config.toml
n_experts = 32
balance_loss = 0.014
num_attention_heads = 2
head_dim = 128
positions = "rope"
final_lr_fraction = 0.0
train_tokens = 1547000000
max_steps = 10600
Below are experts of layer 5 (counted from 0) of a mixture-of-experts language model. Rows are named router (the router's row for the expert), up (a neuron's input weights, with its number) and show model dimensions 0-255. Each number is 500 + 40 x the weight over its row's rms, rounded and kept within 0 to 999. Numbers have three digits each.
After each expert's rows: "comes after" lists some tokens at least twice as common just before its tokens as in all text. This comes from a sample of Wikipedia text that the model never trained on. Tokens count by the router's weight.

# expert 14
router:461480522462488477457568464549534518497452464514544545543517461525544540538542519463461439506462474531535557511544498450534535473493505457459510528578524449528459468526453476530490446487455479527538501470474477532493459520493541530494487488489501499526468498518473472395489540542521496493470474533487513531454510455471551472459452449535541542467503543531535403535461460532479533493537543534466472480541506471533476460470530544592558516474521471538459531483523525450530453464490492469444542518511548517460379626475448472528462430447485462468568453527608412390563533538494459516612462462494410457503541418478477469457547542467464542539481456482531531461502557500469502521471494564514469520468538458524484472553530434510553475492500535451489521506431457511505582470542479
up0:512572424485497503553418507475512567472502436452500492470479543467492561442462485609467495587433542460576421471557419504480560512422525477499498489478476529500511497556448486531453509509466502492473477528459514526508497487543452501487496509451445516485460507515509484544537546495495522513484537543477509510473521527510535483498489501500512629503454438495524517540506438473529414551519506471493519444501525491474518494483560418510459504527574551504450456545533461545535514500596465546500506468538484463514554454518478461498542510508501444449426496501491458467539493516512446497536564445505489538485492516498497409531564422461464524427572380450503474444497456512470538500477555512492408523533555518590461511511540467462542448522555473466520542527576542447528501553519548
up1:517502570500487466519535494472541530511457512626525494446511458482503452459442417466459473491432503457531514473505564523504525437476489463473550466546464489485504519482499474494455474490477499499481494477513502578498502508487406514458462557471532524472486409509520585534518489436541403471488447564527495523548529561489451525542472472417563495517467485474471504477482499530464414532436586492459449503516459454558510511576558513551527576484487514514451422439543548433592503545468533473466489473456542488464497493539440490511490480497549474544539500507503546470571580475481480541459516484527507502438551535472453544525555532549516487507527472541522504473485447420583406520483564528431537572450499472473488507485492473508582502504537563486501507532488481476515450572489574
comes after: "|", "-", " It", " it", " he", " He"

# expert 27
router:424539499457546462482537449468538427546483420478499535552502485533559529538530479455485455526472506503562535487563507490483518440463494527471532520490529430581473485548491472518470507472485559522516430448457466550556440505554571566495454461512560502571523551523498529475525454532518548510480487486520556489439494564475529457510450482530537520472458519529526480527449437472423527456512567528462496452557549453534478495474464559520521502499501481536443557517558545452571450476435454486458578494448523547458390492483472499537435489452439449536442464522544547427525513552436493408503496474557462479503529517521469470463536520438435521528486476480524535475432491541490458457466492485561515484489561519495484498493533459580507459501473527482444504560548544435551447537515583
up8:419467458500523554468521595513570484510534516495525444613582461521499494510495509516527502441440543479472467447456492456477526504483443444467536530501474464531482474505546513537523464514506517500529519567547471514455459529477547498521455563474485464546556577535530461547464452468510503509458487530538496499479548537481560445465469495493534505518447488557524455550475550488511525526465465508546493568517520526501533527428475472458549472505483480512508510449485528444454524491492612482532495435518562500479478531473514512520482495462489546479517541538509503500514465486515477494477525485505557454462506461571535578579488458525515501582489487456540489557416487477404466390525461464534526440503486571424572550532510414450607441559595443551488541470492492544552504471525572
up9:478499567508541504547472461459528467479505515439567538546512579446455517488524473482522477481462445545422507486521508487591480518493435529511509531562503470472511449482509470501515494475482449507481533444564518510487476487505531516464496520430525581575512544476530451494522515605532505548483526450518537501443539486421482492545506436462446507467553520563499506516517509539475463504468450357503494456487583467552526557455526429489425522484521522459506531452545492515559492502398452564509500495464517506476494409433516501463580535493472509404517504545487559474543541518527424531546543492544489548522544517563520474444502414497551550529533421467601499428563479501470527451510440492498506448519506490535486415536469507506532478552489494549504493480529456527527529529483540
comes after: " and", " as", " is", " of", " with", " was"

# expert 5
router:466541537457497486464548469555544502511477458491540537534505450490520533542536524457460472531470504504539552537547459471562532478516505561472576539580519460542490470523501466519463523481463469519491472465460470517396462445562521525606573483481537568512462414519463534486462438537442510477463564468477531521447503551474551475488471557540530529470552537536540534545450470547536517514541548534455491471533521414529536459452541538527542508483525462541473550510537470445534454476463473467452470449473542522463533461463477470530451527467463478584471488528483534462529534548512470442583498464492511453514527501517461474422534538455482535518521474475544529467454481545518512487471524426528411384468530551531467472611541447488539444493478535428470525539388484489471481512528527
up0:412545426487547509470523524440572497388494580548467449526516498460552524492493481483563518542534581490598537487465453519524479481463453468495501466564475440520543474519579487431471493488559496415528539422449480476428508436520487474460512451481428535526479517492514546516471497481466466575510480485495512452496471466488497481471480562479547470525495562525455454465513522488487497537502560534501460488552459545538527553430434497478500545525479485564515549516551512535509519518470478487438467494416483463496598478481437544468547523461487488415453562598529432525469497537505468555469446486498479452550490489510439537460507478492467465491518568555500403526503506477526455595481454473490470521490475509549481483489447457535579501500471493452444560508544550483479469557502507
up1:457509469506592505438557497476579480569469519439515480508590552489509506627489565522526479461509565535507524479543520554517426487538470533504518459499485556504531402515531455520499518513428459551549441441509445537428481483511510525458533439558560482468489405528424525466457511517523544492549484474464474598511568465542419495491455507541483491492462509458434551530491444515527479467494510487482512485489488512529553472501512488506418492531562491528464471516502582481533447454479508491539509548519445552506505480531449513444487527411413512440455488433442545529463501552485516479560487503539484450537433534528497499520427520441495545497527427513478448589429501507535499523556497465484419525596478496553486480515491452481510526503533469488478475442494472492495477511540491
comes after: ",", ".", " and", " in", "s,", "s."

# expert 0
router:465484397486560499484517486482542432529447473424538543535522463493522534509564542461479485426493519516548485524523508519443538486419553483479539538586533465539481492517500480526469457485480564547503509502453477530454466457544534546539566434483505459520484509480513554529499467487429539461423567480450518506459509522468501460456583445520557530441543542508551618536465498488534510481523537519459521466544477458524592467474426532554521540493530470500472502563514503472539487478488478455470544552519526513469436516492479467542485581483471479448535463519492523504554533482469475536523519461524493479493518577485483474636508543534496528528581477498488519474442428484468501457461515449550409424469532454501469462584518478536539541455491516491405513491465518465551437578552518
up0:492476532459479557583551443490484528481447528527554525469471541566474526422565473489498480509535505471530518500503515504555559525504532474467562473492446492537464498562507588487466469465437538539526546490526456517541560521466623519454489539556498508528510438494493482553489448488511521479462474575444498454567548483430477511465457531488484484473550525498547521573552481444510427482567499478570531539460490476514481438509467548515440450461548467492618467551441469434559489496554573493446509434441491424466466569513474484523474514469516474492459540482506490511485437455466482469563488490496435478471506508432478488530471523509461493606504456531483475542485529537501543408531483515570575446534471511515562443473470459507488450556477508470474495521447470500460486587481457
up1:504473493520517527594467523461490516493520476487557554511539515499550527560506499501439563564503447519540588547501548554528512481473581567559541507496522447414491474498560437515497474478523516503454455505412582493549431516503460498476562486510500512550475479504480511519500490520488456527492464476541547605467524484428450530470466481494498514517467460466497521481554486570468485565518466522490439523546543528404451450535445477490443491549598469473470499535486560471473547592474483590491495469432421429488513392508494569498493521517547528514484500496539490471455539590493459485504479451494512474499526495551486553537523508484510590480476492493504445467465475430495407495404471514477534501503507526458520496466504517508499504477415453503501459515599512503541590509523489
comes after: " 0", " 1", " 2", " 3", " 4", " 5"

# expert 18
router:463559409465551488461529474559540466483479477543524531541496461525525545541548549469463511507493493511545520524527410477542534484427503436464538534495527468534439471532567479518483427485464543523605488476479460526463457455507537526509433490492517501416464573510507471539507564520472623510481565519534528554461505457478539468447445488549542548465444543525534515524466469539526467487539550530467467493530521457528555462470497522527534524475515468531454558387519468431525475481483487471467449507402538514474461623473463471548476436467485485437529476528539517435529525613495466468465458471499455451501531547496460484503521530434455546515531480479494532465528539491504474477465533490509561500439534475514478475608524452450528464469514549471526507498531573499501479474544567
up0:587429418488534490549439463517503529485554492503545524516495461559527476605428377485430534492473523491537499533483506560506552552476512589449545487520497464534482487496475473545478546576534508487468471486459475527507527520484482512503528593539474443471497601489502509511512497442493514476393531515516477472504505524529462443522486509548549516472443475508533469470578432490418519489452588458542456495519461471584507486506490543495436449466485480511521487546514518461525537488425499449453480529496535524463496505464488521439516586518496538493539557502550501465487591501552462454499467486467485525479443566532519514465559535511565521418502551584510518475481520479489477476505522543524563538555546517395545515556485448490482521497426476537486507462489508518525564492497403
up1:425559548499597442472457474526461469534477473489572468482546428522537540482509517477568510437461480511504527541575485525495470516489503409488519472427485527523512550495584603470444482495477515512521565485502451557515525464524523490447394477507553485510561563499499488520496540569546518505508557494505536504503445505496541464564498477510542553447509500464541514525526509432534474502424459457492440526503490496474535417498487478458457493523511529454481482476493499433527582505429464486533565502491521495493557554509458548547484558493488468476446491557486526505555545484499497495565486481510511456505468566459533434543420433496530550543506477373574514494495424451504413527504520452475506484489482519553511529482500477439472467508572512485415461429532581490448485490553547
comes after: " |", " ", ")", " List", " MF", " FW"

# expert 7
router:470510550458531467464555462495539536503474477516541547535518458524557528544543557464457533548474487518534562524540458499506535499425525539454498544511533457530454472535478459532473443475462552521524504462461475532575458548446527536431429483480474411495453499505503458494460547540493510496468527501466531529467513470465548469442403462547540531465527545532544464536447464488495533484538537544462471472541519488533514457463484546461539516468520473540462559522531482444533461480480476461452537496491543525458492622473461471533472473460457465463457475524547451391463537604515459515646461470502497459496534382493457470496542539529491537534521464477534524459524523504491494501460516533530384518506532509527472471497532443468539427487484536455474532496437467472419583487535555
up0:529515543493567493461491569523536602479473499507503507414480473477426549593477457502527456460456527445526532501488445483512452507506580473536483495512512549464507467535522521423477484454477491511529471488524471524380506531538471495514533600481475533510519504493554471548474471501507489541428498530474514407452528434496508507474506576497471498491545545514441476458455520552486432481485411511496452481488446494578455493470493510556451589555501473480557554443509519472569525457450520488538480531506486479527497530475524472479514579542561517516527514507517476548482495402467485546527452485509538408567522514526517555500519550533442533559505458549551466456540455531499393509498505450535493527590512424516484522581477498533559486435456496478487507525511585488537480481417517
up1:480546510513535478517589513494552514563466513463482590538497506467477499501629495531503494469501492535537591574433403511497493503441509437481501561484542509554486543540484489501475396572526595566475511478505469496510468533483523535510514523483452511516484483544451485475447504549488499536491483554507418480498522535502425502466496492442541519537546475532499508534624517562477469505488464486460541380453495462432452566521592458495486519485588420534476557474487480492547544440547446496448502512475470487500514517501535540459560530506482535514527481584458541456449535481504490570481555463494521571495494478495474497490504533501423490543549458536435472486514477484454543519461532420499504550491572548558521511494516516531494502465452499504555514500426499412478495513478504
comes after: "|", " |", "-", " in", " of", ":"

# expert 4
router:454538586454424460470572474567536411489465539533547542536491468498536539530547531470465489544497486529553545512550420546547523471510524476460496528555541458538464471519518478522477516472466437515534384459480459525508466447530537538605458481465488472527462511495529497515441566550463498487452441505559511529420528483471559473540440503539532521477481545527527426534471462408451475467547524546469507473541534495544542445454522532521526502502534459536464552553535470445526475466470480462466520560470537521444539535476473491529471376479457477448511482523564454419478522522522466552521486472503467481482523529485476474472519534560486518526572459486554576476473508513491536488457466516515455514564527473515462480548548471381536424499487534469526526564500461437540485547512541
up0:459531546463484481459515501550523537463467460469507574420565542533504526503479550487544507574547573561507506427541488505451379565435493487501472504548457552489523491535521493466494471555535519517508547488473517407559501473448541534529511539456466524519521505555501541559507532446506527545468548522521475520449540401464485451537512524486479494519527508511436464495440489497443511417559505463455511477498536516472507551514468487440493501438565495521469509539525487462516509503484486517523450447477509546456496514492488482514482496445554504539556494548438575516466520554545440484475414452532505540476540568516512501492483515465420493462521378460556520546572494502516511482511588554459423591499535454506431393481523481482442508561519473491423491470543509540498482541536431
up1:419578488497513532492537547447493468547528479482504548435511490563540539526437467486509488562467481518511501545480485517498426443493489514497515500448485498451495515484535495451425532464507491510454509457468506509445529532451548445518529503496502521482437566527540496513565531449536483468520575461516476444541454515441474582489538444479511475456528476492483405522486528427508501489459548522488535512480491519442528505437507485527479485460496455502545507568511531466427457585576470441519580415500480560450473532468420527518557483502487505512433522443480517473517539469410557557556610481519595526445490498490490465470525487521558501522482551455494507485464503475460542566537553466572491473538464511524494507498521483440483481403534430514504546455473572591468439593536481
comes after: " the", " The", "The", " a", " his", " \"The"

# expert 12
router:462540476461476480469543472466547480485456471484549543537520450514558536543538581459456443517473498527547546573559431422499542472473513547457460540543540453539447454535460457533473478472464633535510437462469467525410454514477524545554486474476546512441451480505490527465498490536528555437472488504480527551451533470460548466536428428576538533470461546532536462540449475565515509486554537538451474469548541457538519458457443554515552521481525457528463541515542531432537451496469477460447481539454543519449480442460450472529461562449456463520459458528575494464531535497509461455530467466507424456503538478502463456492539539484500532528534458476545518457514538518516516531459509551544434488503537525530472468581530422513532491497524542448485527565428548477513506520539555
up0:479473476530518432543496488526451542561438453516514475509448490580505537494468472390493470532485501476432543544483540521482535534533505500462565504557493474526542543568527517464593502472506489511420544491496543546589558504575504468431425487539469504489475490504556490554480442441428524512522500558478449505502474488457456534507521485415450562494523501545486471478560490510578469483528510455507533480488512501450495453446442520498461578473583471529595516485470506450524500497506482479470471513492482536482495431524522539483527483436492539469436595512531412474460510506509420499477579506481561447511570495523548500588520521432563539448489528446526534519510474403443525478518489445557522517473542457557475439493516492528480538540435560509523518513497493506482416478504433
up1:468432508505481459479543459542532502494512479590459520440530500536448495581490504504499459545504581473568457476521481508490507502447510554499408545461501498502464501427457507425517520497410522494476456527501497472476527527509525522591463487502452530496473500550580531452478460556479395440454412557484506490469516502503468497460517522531506483550440465546521534518503522528456474469520537474464482486445485496494509476436506480516516465493452506517564546602508552545459489486501505464479452443486504540517501457514444534465459523482497453460545447547517473548499543522500501489463438412475544492597572529474475595526520504542448455576586489496502562523439534460468459516498546395523459512437515575526499594530623496498506523515558463523476536475527544442526511510503515
comes after: " |", " and", " by", "),", " with", ","